From a checkpoint of a small mixture-of-experts model trained on Wikipedia.
Size: 9 layers, vocabulary 4096.
Training: a variant of Muon for the experts, 545M tokens.
Below are experts of layer 3 (counted from 0) of a mixture-of-experts language model. Rows are named router (the router's row for the expert), up (a neuron's input weights, with its number) and show model dimensions 96-191. Each number is 128 + 24 x the weight over its row's rms, rounded and kept within 0 to 255.
Before each expert's rows: "gets" lists some tokens that make up at least twice as much of what it gets as of all text. This comes from a sample of Wikipedia text that the model never trained on. Tokens count by the router's weight.

# expert 134
gets: " in", " on", "ter", " to", " at", " north"
router [ 87 144 107 108 105 149  77 100 114 109  79  82 102 144 126 163 139  75 107 173 142 124 155 122 155  97 134  96 140 172 136 134 142 160 125 156 161 117 107 148 146 102 153 136 113 138 150 148 121 126 106  91  95  97 108 160  88 161 109 130 110 133 139  90 134 154 129 142 130 143 111 118 115 139 120 122  83 124 136 151 164 119 139  84 137 139  82 100  98 195 133 150 117 136 166 104]
up0 [170 142 143 129 107 130  92 117 137 133 161  85 101 114 129 145 118 152 114 148 131 147 154 147 140 129 118 130 146 126 149 147  92 149 139 151 122 199  53  98 125 100 120 106 142 124 123 164 107 115 149 152 117 132  89  72 125 111 150 134 134 153  73 131  89  83 125 148 134 128 119 146 134 124 163 132 115 177  91 162 111 117 102  95 136 165 151 137 133 174 115 138 110 130 119  97]
up1 [103 101 123 150 131 162 115 155 129 146 138 107 121 150 147  78 126 158 126 160 156 120 115 116 102 125 126 123 135 140 144 111  93 134 122 157 124 174 135 167  95 128 111 167 112 124  95 182 118 161  88 137 112 145 157 150 126 134  93 104 152 158 133 160 132 101 122 145 120 170 117  97 126  99 143  98  88 149  69 130 143 128 125  93 135 139 129 103 153 107 160 178 144  91 115 142]
up2 [136 110 130 132 106 136 118 134 112 146 136 109 172 147 115 110 115 123 170 130 124 118 155 134  90  98 123  96 128  94 138  88  90 135 125  99 181 184 142 172  91 119 143 106 139  83 142 138 171 106 126 119 153 141 119 143 111 138 150  92 121  97 114 145 163 121 148 140 135 133 114 164 139 136 118 167 103 113 144 188 123 125 120 127 118 124 105 143 126 117 148 148 161  85 132 115]
up3 [137 170 139  85 114 143 136  86 106 148 112 180 168 127 152 106 127 103 142 195  92 140 177 132 160  79 145  79 140 136 160 132 100 123 152 110 117 154 136 132 104 115 146 118 106 113 169 119 178 174 116 126 132  92 162 127 119 122 159 143 116 141 116 173  97 123 139 121 153 175 114  94 142 149 156 159 112 141 117  86 128 149 126  96 122 153 126 134  99 141  87 120 133 146  82 140]
up4 [ 64 124  99 121 123 132  98 145 134 100 125 108 105 143 144 108 107 118  94 137 165  91 154  99 141 129 133 123 119  59  91 137 106 119 108 149 144 100 130 103 120 128 137 154  77 186 156 103 149 167 130 149 131 132 120 156 144 104 109 193 152 144 140 122 156  89 135 121 137 128  91 100 144 131 178  50 104 129 114 130 143 111 168 132 137 124 154 141 134  89 150 119 126 138 159  96]
up5 [120 114 136 150 112  81 134 125 133 151 117  93  59  95 109 163 137 111 165 145 141 134 119  95 130  83 120  92 104 128 140 149 123 141 102 177 109 187 125  97 123  97 129  79 116  87 114 115 133 162  97 112 151 141 175 116 123 133 127 170 114 117 135 121 126 147 126 113 142 151 121 104 152 135 156 133 132 103 126 151 137 100 131 100 159 105 118 101 131 186 143  80 108 138 148 104]
up6 [187 121 103 173 126 148 149 116 131 134 135 102 107 165 134 134 147 171 142 106 130 106 106  92  96 122 107 127 146 104  95  93  67 165 122 117 113 112 127 106  99 133 111 100  60 135 145 130 107 134 140 156 172 161 157 138 154 133  81  95 131 110 157 122 144 125 137 105 108 120 125 109 138 122 126 103 116 124  83 117 121 173 123  81 106  86  88 138 100 140 152 155 128 102 140 129]
up7 [127 118 132  91 123 111 100 141 144 108 136 135 136 118 140 107  91  99 151 110  88 128 111 117 159 107 122 107  75 142 153 144 121 137 131  85 125  81 108 115 124 138  76 104 110 127 112 131 120 128 173 134 112 134 148 136 147  92 134 106 120 146 163 170 168 103 150 137 117  96  93 116 150 164 132 111 135 111 111 113 123 139 123  87 114  93 190  93  98 124 147 102 160 147 112 121]
up8 [ 95 176 143 121 162 137  91  81 126 146 162  77 161 113  95 127 112 132 109  94 159 146 135 113 146 131 137 175 141 176 144 104 126 119 107 117 145 130  86  86 126 107 139 102 117 149 143 159  60 104 183 127 107 123  80 194  66 126 101 121 113 119 154 154 143 110 132 102 103 166 145 130 131  92 148 149 118 121 141 129 126 123 132 149 101 182 160 115 134 122 148 126 143 119 124 116]
up9 [131 108 136 134 127 121 139 143 148 138 122 104  93 119 120 113 138 104 120 135 142  90 116 116 130 104  87 118 119  92 120 121 111 100  86 151 110 112 122 105 111 173 161 113 162 142  92 167  92 123 105 133 149 102 145 114 130 155 130 201 139 100 112 120 137 176 132 144 172 133 123  99  91 152 122 130 145 123 140 101 152 147 157  92 146  81 137 151  90 144 149 107 130 102 141 136]
up10 [105 129 112 137  98 183 170 140 106 138 122 138 130 101  86 122 134 104 103 173 131 135 135  96 140 120 150 176 137  84 150 157 103 101 108 150 119 146 109 122 160 146 122 114 128 132 151 141 132 112 125  92 120 144 138 171 110 123  85 132 134 158 116 132 158  93 118 127 143 120 116 117 183  90 121 148 142 111 154 136 167 125 135 115 135 118 156 124 116 125 145 151 108  97  94 137]
up11 [104 130 100 113 146 112 108 119 134 143 123 120 148 138 141 146 147 149 115 168 145 110 116 124  88 150 131 127  96 120  92 116 140 124 121  98 102 115 138 126  88 118 115 185 134 123 142 172 127 148  73 122 139 130 111 108 120 149 116  92 105 150 116 144  91  90 150 149 119 133 136 146 114 135 104 118  70 128 157 113 148 150 115 127 134 131 155 108 105 152 120 132 110  96 159 126]
up12 [142  74 138 147 125 146 154 108 117 163 131  88 144  88 156 185 161 139 109 113 110 136 111 138 131 116 156 147 166 132 136 116 163 163 101 122 151 135 133 128 136 129 107 144 157 102 108 105 142 111  86 150 164  60  80 115 128 111 112  85 117 127 129 153 100 128 141 129 114 162  96 143  86 133 121 124 114  84 132 155 151 131 121 115 138 166 168 113 126 191 161 135 156 113 163 164]
up13 [148 112 164 115  97 115 148 127 107 102 137 187  95  85 141 122 157 163 143 105 176 153 152 144 117 131 118  86 149 142 171 109 103 132 108 111 144 106 133 132 104  95 164 118 145 132 139 118 139 164  95 101 127 114  64 132 125 111 126 146 125 106 117 111 142 127 144  86 101 115 128 116 108 141 123 102 108 162  98 116 134 139 140 157 124 124 140 142 134 112 108 179 153 116 133 166]
up14 [186  97 135 109 115 123  94 133 183 109 116 112 164 129 101  96 132  84 167  96 117 125 146  96 154  95 137 120 172 121 104 150 123 154  73 113 143 130 109 116 135 135 134  70  82 151 137 131 110 128 163 105 137 161 150  94 111 117 120 139 140 136 179 130 141 121 137 144 152 124 124 118 118 144  99  93 140 122 139 165 115 149 155 112 126 120 141 132 133 129 115 145 140 204 121 157]
up15 [133 104 176 131 134 115  94 127 138 135 149  99 106 139 120 122 135 147  98 141 152 140 134 119 158 152 143 131 115 141 132  96 128 140 147 105 147 122 125 142 171 131 148 127  94 121 114 137 168 123 109  82 148 144 152 121 139 137 123 137 150 169 159 123  72 110 152 122  81 140 119 150 139 137 117 138 134 139 104 201 166 117 144  93  94 120 149 106 150 122 153 141 102 168 114 131]
up16 [118 129 123 138 127 147 140 101 104 135 165 138 140  99 113 149 124 131  87 138 106  57 133 111 148 134 138  88 123  98 101 115 148 133 178 168 150  90 118 150  76 135 119 118  97 130 132 127  66 185 163 142 131 123 127 117 150 128 118 134 137 151 113 161 117 155 100 118 133  78 132  87  93 161 117 150 122 101 101 190 137 165  92 115 132 131 157 132 107 160 111  99 104  81 166 108]
up17 [152 118 171 113 114 132 107 155 132  65 119 111 139 122 170 115 114 114 131 125 108 113 155 111 114  98 166 152 179 128 131  85  96  91 129 177 125 129 117 155 142  97  97 108 134 154  82 122 160  95 108 116 152 144 139 150 114 144 153 113 122 132 163 126 190 146 132 120 108 116 133 129 136 132  96 153 124  90 123 144 136 136 161 137 148 129 140  88 129  99 119 146 116 125 118 172]
up18 [ 94 168 103 147 168 114 112  75 148 140 108 105 126 139 110 108 117  84 144 161 138 153 177 139 100 146 148 130  98 121 111 110 153 136 130 153 118 130 165 149 125 154 136 113 133 133  82 157 133 167 146 111 115 158 163 176 108 114 103 152 101 125 111 129 163 131  94 112 137 145 153 135 106  87  77 140 125  90 145  99 141  69 114  72 127  97  95 139 135 140 120 143 149 160 113 106]
up19 [136 148 113 127 126 117  93 157 127 120 150 133  87 147  70 119 158 137 142 132 142 137 134  94 120 128  83 124 156 128 111 110 126 126 128 154 130 116 106 150 152 105  93 112 125 164 140 103 135 136 139  86  84  83 122 115 109 136 114 106 175 174 160 134  67 108 124 146 133 160 101 107 136 102 125 138 160 162 163 177 158 130 134 136 120  94 126 171 125 114 190  74 152 142 156  96]
up20 [ 97  86 122 133  80  95 117 108 126 202 127 117 154 153 107 128  92 111 137  81 118 107 132 144 123 178 125  74 165 113 120 136 196 129 140 154 136 128 110  71 144 138 156  90 108  98 110 136 119 106 134 141 145 112 139  91 134 161 163 139 193 148 121 132 100 144 115 112 151 121 142 122 133 106 149 100 115  96  92 132 122 119 115 143 108 127 114 133 100 135 175 140 143 123 166 102]
up21 [148 169 129  91 140 136  76 139 137 111 141 110 115 150 141 111 157 167 115 134 146  68 123 158 167 125 130 140 133 159 109 108 119 104 179 150 110 160 130 159 122 102 112 131  95 115 132 109 124 109  72 142 162 121 130  93 104 166 138  83 121 106 124 141 126 142 142 110 160 114 140 151 107 124 126 140 143 128 140 147 112 117 151 114 110 137 151 116 161 167 142 164 170 157 143 118]
up22 [108 148 103 122 147 114  99  98 106 124 138 100 111 137 109 141  58 111 137 130 105 145 168 133 140  93 112 107 127 122 126 139 123 137 148 102 114 143 137 122  97 129 154 106 136 150 120 116 112  92  63 113 128  80 133 128 113 116 125 138 127 106  93 149 150 151 118 133 108 129 131 108 120 125 130 169 162  89 145 153 152 131  60 123 160 173 112 139 110 134 125  81 137  89 146 142]
up23 [114 168 150 138 146 149 171 109 154 121  93 154 126 114 162 108 138 133 129 130 163 115 164 133 117 109 132 156 126 135 170  90 148 157 128 144 136 121 153 139 167 110 109 128 142 173 154 147 117 114 158 144 132 112 144 127 136 168 123 110 132 126 120 144 130 131 144 143 108 119 129 134 144 105 127 161 159 116 149 146 118 142 100 136 128 111 135 103 153 134 120 143 161  98 113 191]
up24 [139 184 141 112  99 135 130 142 130 142 127 149  76 163  96 135 105 108 126 149 125 183 119 127 152 124 166 134 129 111 150 101  91 139 121 119 113 134 140 110 163  94 162 158 147 156 136 133 136 147 148 120 120 159 157 161 125 158 127 115 141 138 108 134 172 174 128 139 153 142 150  98 130 130 149 111 122 118 147 114  63  94 176 101 148 110 157 144 141 117 106  83 133  90 126 111]
up25 [150 128 105 124 129 120 146 121 105  87 123  84 143 115 134 152 132 139 157  99 141 131 118 154 114  88 137 153  68  99 186  78 129  92 153 119 132 113 111 117 132 139 149  86 151 143 150 141 120 166 121 103 129 129 126 147 104 158 142 112 126 156 159 159 117 141 142  96 131 137 116 133 110 131 141 110 134 143 102 131 126 147 136 120 106 131 147 136 114 135 136 161 162 167 125 117]
up26 [134 135 156 143 134 105 114 151 185  87 132 123 121 116 135 153  96 160 105 115  93 105 126  83 129 127 115 121 118 121 164 110 107 116  83 115 136 128 123 119 131 113 138 107  67 149 114 103 142 101 126 109 110 130 100  89 160 115 156 166 149 118 128 137  96 131 134 115 102 131 120 111 154 126 162 188 144 143 122 108 120 128 113 114 166 131 117 130 158 187 114 132 130 158 150 111]
up27 [139 132 139 110  98 138 134 132 138 153 131 171 109 143 123 136 111 134 106 113 131 126 166 152 109 120 128 150 141 125  99 172 141 118 106 151 124 128 165  91 165 165 110 127 125 131 152 141 175 170 155 124 178 145 108  99 139 137  90 143 107 150 160 115 134 124 124 107 152 117  84 112 132  99 159 130  84 156 110 125 155 127 120 108  99  92 125 102  98 164 107 134 113  98 102  76]
up28 [135 113 152  90 119 162  97 134 128 113 102 150 163 152 109 125 130 107 105 153 123 139 134  75 159 113 111 136 114 121  58 137 136 163 104 146 116  71 166 115 117 141 107  86 160 147 126 143 137 113 133 112 109 126 150  95 102 100  97 148 134 113 129 137 149 190  84 149 112  78 133 107 148 152 164  95 141 138 111 109 121 152 135 117 160 110 176 160 136 151 139 103  98 105 141 133]
up29 [162 146 150 109 126 148 125 151 161 104  84 107 149 138 113 135 148 147 148 141 100 104 125 124 109  84 114 145 178 140  91 162 107  79 115 129 131 154 143 138 121 123 153  90 127 135 120 120 158 128  95 155 159 158 105 152 105 138 197 130 112 105  76 160 195  88 151 128 173  99 102 147 139 101 139 135 101  96 124 139 133 127 128 174 132 107 159 114 159 119 152 150 129 119 124 113]
up30 [132  89 105 134 115 136 112 162  91 132  73 110 125 123  95 113 106 121 147 138 134 151  99 125 120 141 145 140 159 121  81 145  93 100 184 162 129 116 166 113 160 132 158 112 160 112 148  98 114  83 108 113 148 167  94 115 147  93 123 141 125 116 165 125 107 123  98 111 152 106  96 115 129 165 139 131 100  96 171 122 110 113 159 122 140 117 112 139 133 142 169 118 139 119 131 111]
up31 [141 145  82 149 167 160 102 130  98 154 124 128 153 143 151 123 152 133 132 138 108 114 118 122 105 118  86 126 105 122  95  64 151 170 128 108 132 124 171 169  77 127  98 140 120 116 122 114 131 139  84 143 108 106 125 137 121  87 116  98 134 144 149 102  99 173 146 121  96 133 112 111 138 130 114 158  89 158  76 128 122 122 126 142 131 153 117 122 156 105 120  84 118 145 113 152]
up32 [120 158  93 121 156 100 108 125 121 116 141 128 146 171 106 113  96 137  95 133 143 143 111 166 152 142 149 111 154 139 119 131  95 111 114 127 148 128 129 136 127 155  91 122 141 145 121 125  95  96 127 140 107 128 111 110  96 110 135 130  75 150 115 125 158 158 111 139 168 153 125 108 114 139 119 148 120 143 169 119  84 110 160 138 141 119 102 137 112 153 113 121  84 116 132 102]
up33 [126 130 144 107 146 102 138  93 142 142  91 109 136 139 109 126 145  98 133 122 139 109 119  80 112 168 132 122 159 100 137  89 132 111 165 166 155 119 102 134 127 124 126 144 159 131 174 144 141  92 112 109 128 170 115 126  99 120 106 159 128 114 124 112 194 117 106 143  94 126 135 139 137 106 118 145  77 134 128 135 169 169 120 151 118 118 121 155  78 116 145 142 144 136  89 117]
up34 [110 158 148 122  95 135 122 125 119 151 159 112 111 139 124 136 122  97 125  99  91 126 124 123 113  84 144 158 114  96 156 149 142  99  99  83 171 131  99 130 124 178 134 153 147 134 112 166 140 114 128 169 155 119 148 140 122 152 125  78 142 143 156  98 142 102 121 148  76 169 125 106 142 125 125 142 155 139 121  96 133 123 129 135 122 180 183 129 108 147 132 131 109 101  96 101]
up35 [ 44 134 175 125 100  51 112 153 117 109 137 105 135 140 122 109 133 136 109 133 132 140 117  92 166 132 163 125 131 150 114 102 127 158 158 104 158 111 111 110 133 122 132 192  84 126 109 123  96 111 139  99 128 130 130 124 129 137 140 139 119 135 156 144 124 171 116 123 127 118 138 122 165 131 123 147 119  86 128 147 118 127 161 119  85 157 135 137 141  95 106 141 125 111 124  82]
up36 [121 142 137 149 156 112 137 136 107 176  88 146 128  91 149  96  87 153 115 181 126  94 123 171 121 165 113 121 107 159 116 173 136 151 132 126 113 124 152 150 146 118 126 168 119 124 104 124 135  88 128 172 125 150 109 135 120 146 122 126 139 143  83 122 124 126 165 150 143 147 130 133 149 187 120 151 125 128 139 144  68  96 139 122 137 110  95 151 125 115 166 104 104 164 163 137]
up37 [120 164 121 135 163 165 124 158 121 162  75 118 131 132 116 149 159 134 133 157 110 142 141 119 138 179 156 167 145 114 136 157 133 128 154 120 105 121 116 136 123  96 109 119  77 121 143 101 113  96 122 104 110 157 144  99 134 144  98 166 118 146 109 131 163 102 126 138 117 120 124 116  83 121 168 122 130  91  99  97 116 110  98 144 106 179 145 133 151 118 101  73 123 128 114 137]
up38 [169 164 138 130  96 100 127 121 120 160 133 112 148 122 137  94 128 130 117 124 131 139 147  99 151 102 142 147 157 134 120 134  90 158 163 121 130  95 116 126 141 157  97  79 152 153 113 155 108 158  69 159 110 112 149 148 116 116 113 139 122 135 103 145 148 122 103 160 147 107 107 120 101 118 125 135 127  67 167 146 128 106  79 138 126 133 110 114 131 103 116 104 132  98 116 158]
up39 [ 94 128 116 134 119 100 114 113 154 137 111 134 116 113 101 139 184 156 100 109 111 142  98 147 140 107 122  98 149 100 123 128 150 141 111 129 134 175 117  90 125 137 131  67 155 100 121  84  95 148 102 142  99 111 156 164 147 147 139 113 135 145 174 144 106 125  86 110 133 183 112 126 195 139 119 141 111 148 130 103 151 155 104  97 129 118 156 118  95 141 141 114  96 127 149 124]
up40 [114 136 127 144 121 130 138 140 110 116 134 129 125  98  99 175 124 111  87 143 129 127 117 107 159 159 151  99 173 122 154 110 119 126 126 108 111 149 113 134 151  62  75 122 138 103 130 130  92 121 111 159 111 118 128 143 106 157 149 118  63 177 118 145 133 108 132 160 138  98 128 109 136 145 114 159 137  82 175 132 172  72 136 162 127 153 114 111 106 147 122  94 155 110 183 157]
up41 [169 140  82  98 115 107  71 155 137  95 107 137 137 152 148 124 113  91 102 146  92  98 118 126 117 114 139 145  99 124 155 171 113 160  84 134 172 134 118 151 167  84 113 148 101 145 133  88 136 155 122 131 176 155 103 141 115 136 132 130 130  92 125 149 152  80 145 125 104 131 109 116  97 148 144 136 137 135 128 171  77 154 137 164 131 134 129 143 142  91 153 110 152 120 111 159]
up42 [116 151 125 128  96 138 154 108 112 141 133 180  88 125 132 154 121 159 149 138 148 161 157 147 140 130 117 113 132 174 126 164 157 114 134  92 110 107 130 124 123 167 108 148 114  97 112 130 112 149 152 120 109  93 107 121 140  87 118 124 130 118 122 100 121 130 130  96  76 161 146 115 138 122 135 143 142 165  90 133 162 112  60 162  96 124 145 134 106 113 139 125 138 114 130 149]
up43 [116 149 126  97 141 115 123 133 142 152 138 175  96 148 101 132  94 139 138 104 122 160 198 162 161 104 111 125  98 140  91 135 117 134 136 155 109 142  95  86 143 114 118 140 137 178 132  99 126 121 119  97 120 117  90  98 108  99 143  91 167 160 118 108 111 144  85 129  83 124 166  82 114 157 130 151 165 128 116 136 112 129 144  97 155 164 139 135 102 121 146 139 121 159 128 105]
up44 [ 86 167  88 131 157 150 110 100  64 103 206 110 133 107 119 130 152 116 131 100 167 111 119 152 126 118 141 144 149 136 102 143 134 130 117 154 123 121 122 186 117 168 116 128  93 128  98 113 136 115 140 108 150 114 120  98 100 139 161 129 106 171 124 162 111 150 110  87 115 122 122 136 117 141  96 138 131 122  89  93 120 143 170 126  93 137  95  72 142 124 115 179 114 138 142 127]
up45 [145 122 105 156 111 107 116 131 101 134 146  87 144 121 137 132 123 131 140 136 124 116 139 154 113  91 137 142 137 100 133 115 188 130 116 165 128 151 131  97  74 146 143 149 123 147 153 131 135  98 151 118 151 136 148 145 133 124 144 155 123 113  91 142 157 143 125 112 140 137  93 143 153 135 166  78 164 142 155 159 162 108 110 161 126 152 138 139 126 179 147 177 102 108 151 113]
up46 [ 91 126 137 136 119 104  85 141 165 148 146 117 164 151 140 111 184 102 134 126 145 122 114 144 146 137 134 119 116 157  79 112 116 142 113 106 117 189 123 157 115 147 143 112 145 147 122 126 112 127 161 166 120 128  98 164 119 114 111 162 150 171 135 136 132 112 126 144 108 141 153 111 117 146  90  90 143 118 159 143 138 148 148 125 174 140 124 119 142 152 141  92 131 152 106 109]
up47 [112 111 125 124 109 144 105 120 108 105 116  92  73 110 183 124 157 131 157 109 123 125 141 159 122  85 157 134 121 125 104  77 151 177 122 136 140 141 119 114 113 157 162 138 123 117 145  91 138 170 168 115 129 133 127 143  97 107  71 129 127  95 157 132  95 142 121 180 123 100 107 117 109 106 141 133 156 118 120 117 110 102 115 154 138 142 140 131 141 148 186 201 133 115 131 168]
up48 [118 145 113 155  92 112 117 122  98 126 157 127 159 113 136 158 126 121 163 132 127 140 133 136 120 126 165 131 129 132 119 160 125 133 100 127 117 180 157 120 157 124 127 112 140 130 145 158 148 131 156 107 161 120 135 103 109 128 130 124 141 112 192 153  95 127 113 113 161 118 145 131 157 150 142 181 134 112 116 171  96 111 140 108 176 151 105 148 169 138 169 177 126 126 146  82]
up49 [114 157 129 129 104 106 115 164 141 178 161  89 128 161 112 130 146 132 154  95 113 113 138 118 190 125 117 143  91 169 131 139 151 125 108 160  81 109 176  77 173 112 166  82 144  79 114 172 159 168 105 133 115 118 128 125 125 138 133  95 107  48 114  98 134  98 131 125 124 137 142  90 120 112 116 142  85  90 179 112 110  91 144 119 132 122 130 149 143 120 133 152  86 154 129 127]
up50 [148 130 152 107 121 150 158 135 121 117 119 127 109 137 156 124 145 172  92 117 130 115 146 155 140 132 156  97 119 150 114 101 151 140 118 138 112 131  95 155 134 122 196 130 158 150 120 204 135  99 146 144 106 110 154 131 117 110 157 121 114 135  93  99 143 117 114 145 114 116  97 141 119 127 127 137 165 105 102 129 119 138 119 131 106 116  96 161  99 162 149  82 131 124  98 134]
up51 [ 82 131 110 120  91 140 136 126 122 125 129 131 165 157 137 125 140  99 145 111  96 124 107 129  68 153 154 103 157 119  82  82  81 161 106 115 167 138 149 161 132 115 133 113 136 145 117 144 112 139 142 121 138 108  93 148 193 109 124 144 140  82 179 155 130 136 161 147 128 110 109 112 124 129 114  94 152 111 133 157 122 110 179 135  71 157 125  98 111 128 151 187 166 133 166 174]
up52 [133 127 128 142 170 119 111 110 134 176 113 115 158 134 111 126  65 153 123 124 127 115 170 121 101 140 141  82 124 156  95 131 132 126  92  99 133 115 139 154  70 115 151  79 140 130 146 132 144 149 108 139 127 133 110 144 149 137 121 186 119  91 144 121 110 147 153 126 121 132 152 140 139 156 153 158 160  96 123 119 124  74 171 119 153  96 105 152 147 150 149 103 116 119 125 138]
up53 [129 146 138  92 126 109  94 139 114 151 139 106 172 118 162 113 117 121 121 151 133 128  89 121 151 128 157 167 143 135 130 107 131 128  99 142 131  85  92  91 153 154 122  65 134 127 116 131 123 102 115 138 156 144 135  93 104 106 102  75  89 124 121 113 112 124 143 110 113 146 133 129 156 145 114 128 116 148 128 140 143  88 107 131  91 141 134 180 106  95 152  97 173 106  85 112]
up54 [110 133 128  76 142 131 100 139 153 125  87 150 130 131  97 124 121 126 119 180 115 124 158 120  93 118 170 104 142 172 112 162 114 161 124 130 172 124 156 149 126 111 108 138  94 124  92  84 129 130 181 147 140 149 102  99 134 124  83 146 106 152 142 119 170 112 173 115 149 138 161 135  89 137  94 105 140 139  97 131 128 110 129 148 114  84 147 108 128 121 134 131 146  92 110 134]
up55 [ 72 144  91  92 125 107 119 147 141 120 126 119 107 153 129 101 141 103 108 161 108 133 140 125 126 109  90 138  98 180 113 114  96 135  92 129 116 125 166 160  93 128  66 152 123 160 122 175 107 148 140 172 122  87  89 159 123 169 114 148 160 119 143 152 117 129 122 125 156  80  80  88 146 158 123 124 113 147 158 119 156 154 128 112 162 137 116 138 120 104 133  86 110 138 116 112]
up56 [123 125 123 110 145  87 125 156  64 125 154 144 111 103 111 165 137 125 160 107 116 115 110 164  66 146 110 158 119 123 121 155 133 121 135 121 117 123 108 130 141 134 131 144 103  94 137 137 124 161  99 147 109 119 119 136 107 129  90  99 136 132 140 148 142 108 116 117 135 139 156 111 134 156 126 107 130 128 137 153 108 106 102 140 103 151 170  77 132 153 119 122 150 132 117 126]
up57 [125 148 141 141 131 135 134 117 123 136  89  98 162 147 123 137 137 109 136  95 127  79 133 117 151 119  94 114 139 151 143 115 120 155 122 126 130 170 132 138 129 186  70 126 133 107 140 149 122 108 152 110 124 126 140 157 146 120  98 134  89  99 146 108 140  91 180  98 136 120 110  93 167 104 133 120 154 110 136 149 119 151 109 124 131  60 148 166 142 141 107 145 112 103  95 156]
up58 [ 94 112 133 127 141 135 136 170 123 152 137  98 119 109 134 105 110 124  95 106 165 189 132 127 147 109  96 141 130 145 138 138 139 136 121 107 128 146 144 116  97 152 111 108 147 102  96 126 127 109 108 141 105  88  89 154 100 143 111 120 103 156 122 142 112 141 149 154 122 121 112 137 133 121  52 134 102 100 145 129 122 130 109 102 152 145 101 107  80 160 139 109  97 155 159 167]
up59 [157 118 127 145 133 168  72 144 157 111 126 178 138 127 133 127  96 111  79  95 138 109 116 126 104 137 115 113 137  99 118  80 140 123  47 154 145 115 127 144 112 138 138 133 122 154 157 129  95 139 114 123 137 122 136 123 140 112 152 157 117 135 124 136 123 162 146 134 186 176 113 126 121 110 142 136 132 130 143 130 127 107 172 178 125 101 133 142 144 105 152 115 133  63  95 158]
up60 [142 115 126 105 139 149 177 123 118 111 153 137  97 110  92 137 144 150 140 122  92 111 136  85 135 165 140 123 102 109  98 132 140 122 123 121 112  73 113  90 105 146 172 106 120 110 128 103 158 112 134 157  91  69 115 124 122  95 156 133 145 112 138 133  85 126 133 130 133 115 108 166 132  99 124 125  75 136 121  83 124 161 145  87 122 119 127  92  92 104 115 167 150 167 117 150]
up61 [182 157 141  91 115 148  98 133 121 133 143 122 138 138  89 119 143 103 151 108 121 139 126 103 117 113 176 121 129 190 104 142 151 152 138 158 138 110 142 148 183 109 107 110 135 142 146 110 126 134 145 132 151  92 176 131 179  81 155 139 127  84 155 135 177 112 124 134 101 139 145 120 139 164 155 132 129 135 170 153  91 135 179 126 165 121  99  78 121 147 118 134 157 173 101  95]
up62 [113 144 116 101 140 110 166 116 133 151 112 110 122  89 112 162 120  81 134  83 148 157 130 131 137 149 152 107 143 106 121 123 134 131 139 121 155  78 103 126 121 130 100 140 132 135  75 143  77 116 159 149 108 104 156 125 107 139 195 120  86 167 152 139 106 119  83  99  98 123 133 147 105 155 152 104 150 143 126 111 100 109  74 115 125 175 116 126 142 124 120 162 117 152 126 122]
up63 [102  93 111 138 119 105 125 141 103  76 125 146 109 111 126 157 155 144 117  87 135 151 122 102 143 127 172 153  89 135 153 122 148 120 137  99 139 178 172 112 100 151 151 112 127  97  84 107 132 134 105  93 116 154 139 105 107 101 144 122 133 155 129 134 114 166 125 145 160 149  73 180 138  98 125 118 111 110 100  84 128  97 127 100 146  99 109 132 132 141 143  67 121 104 127  75]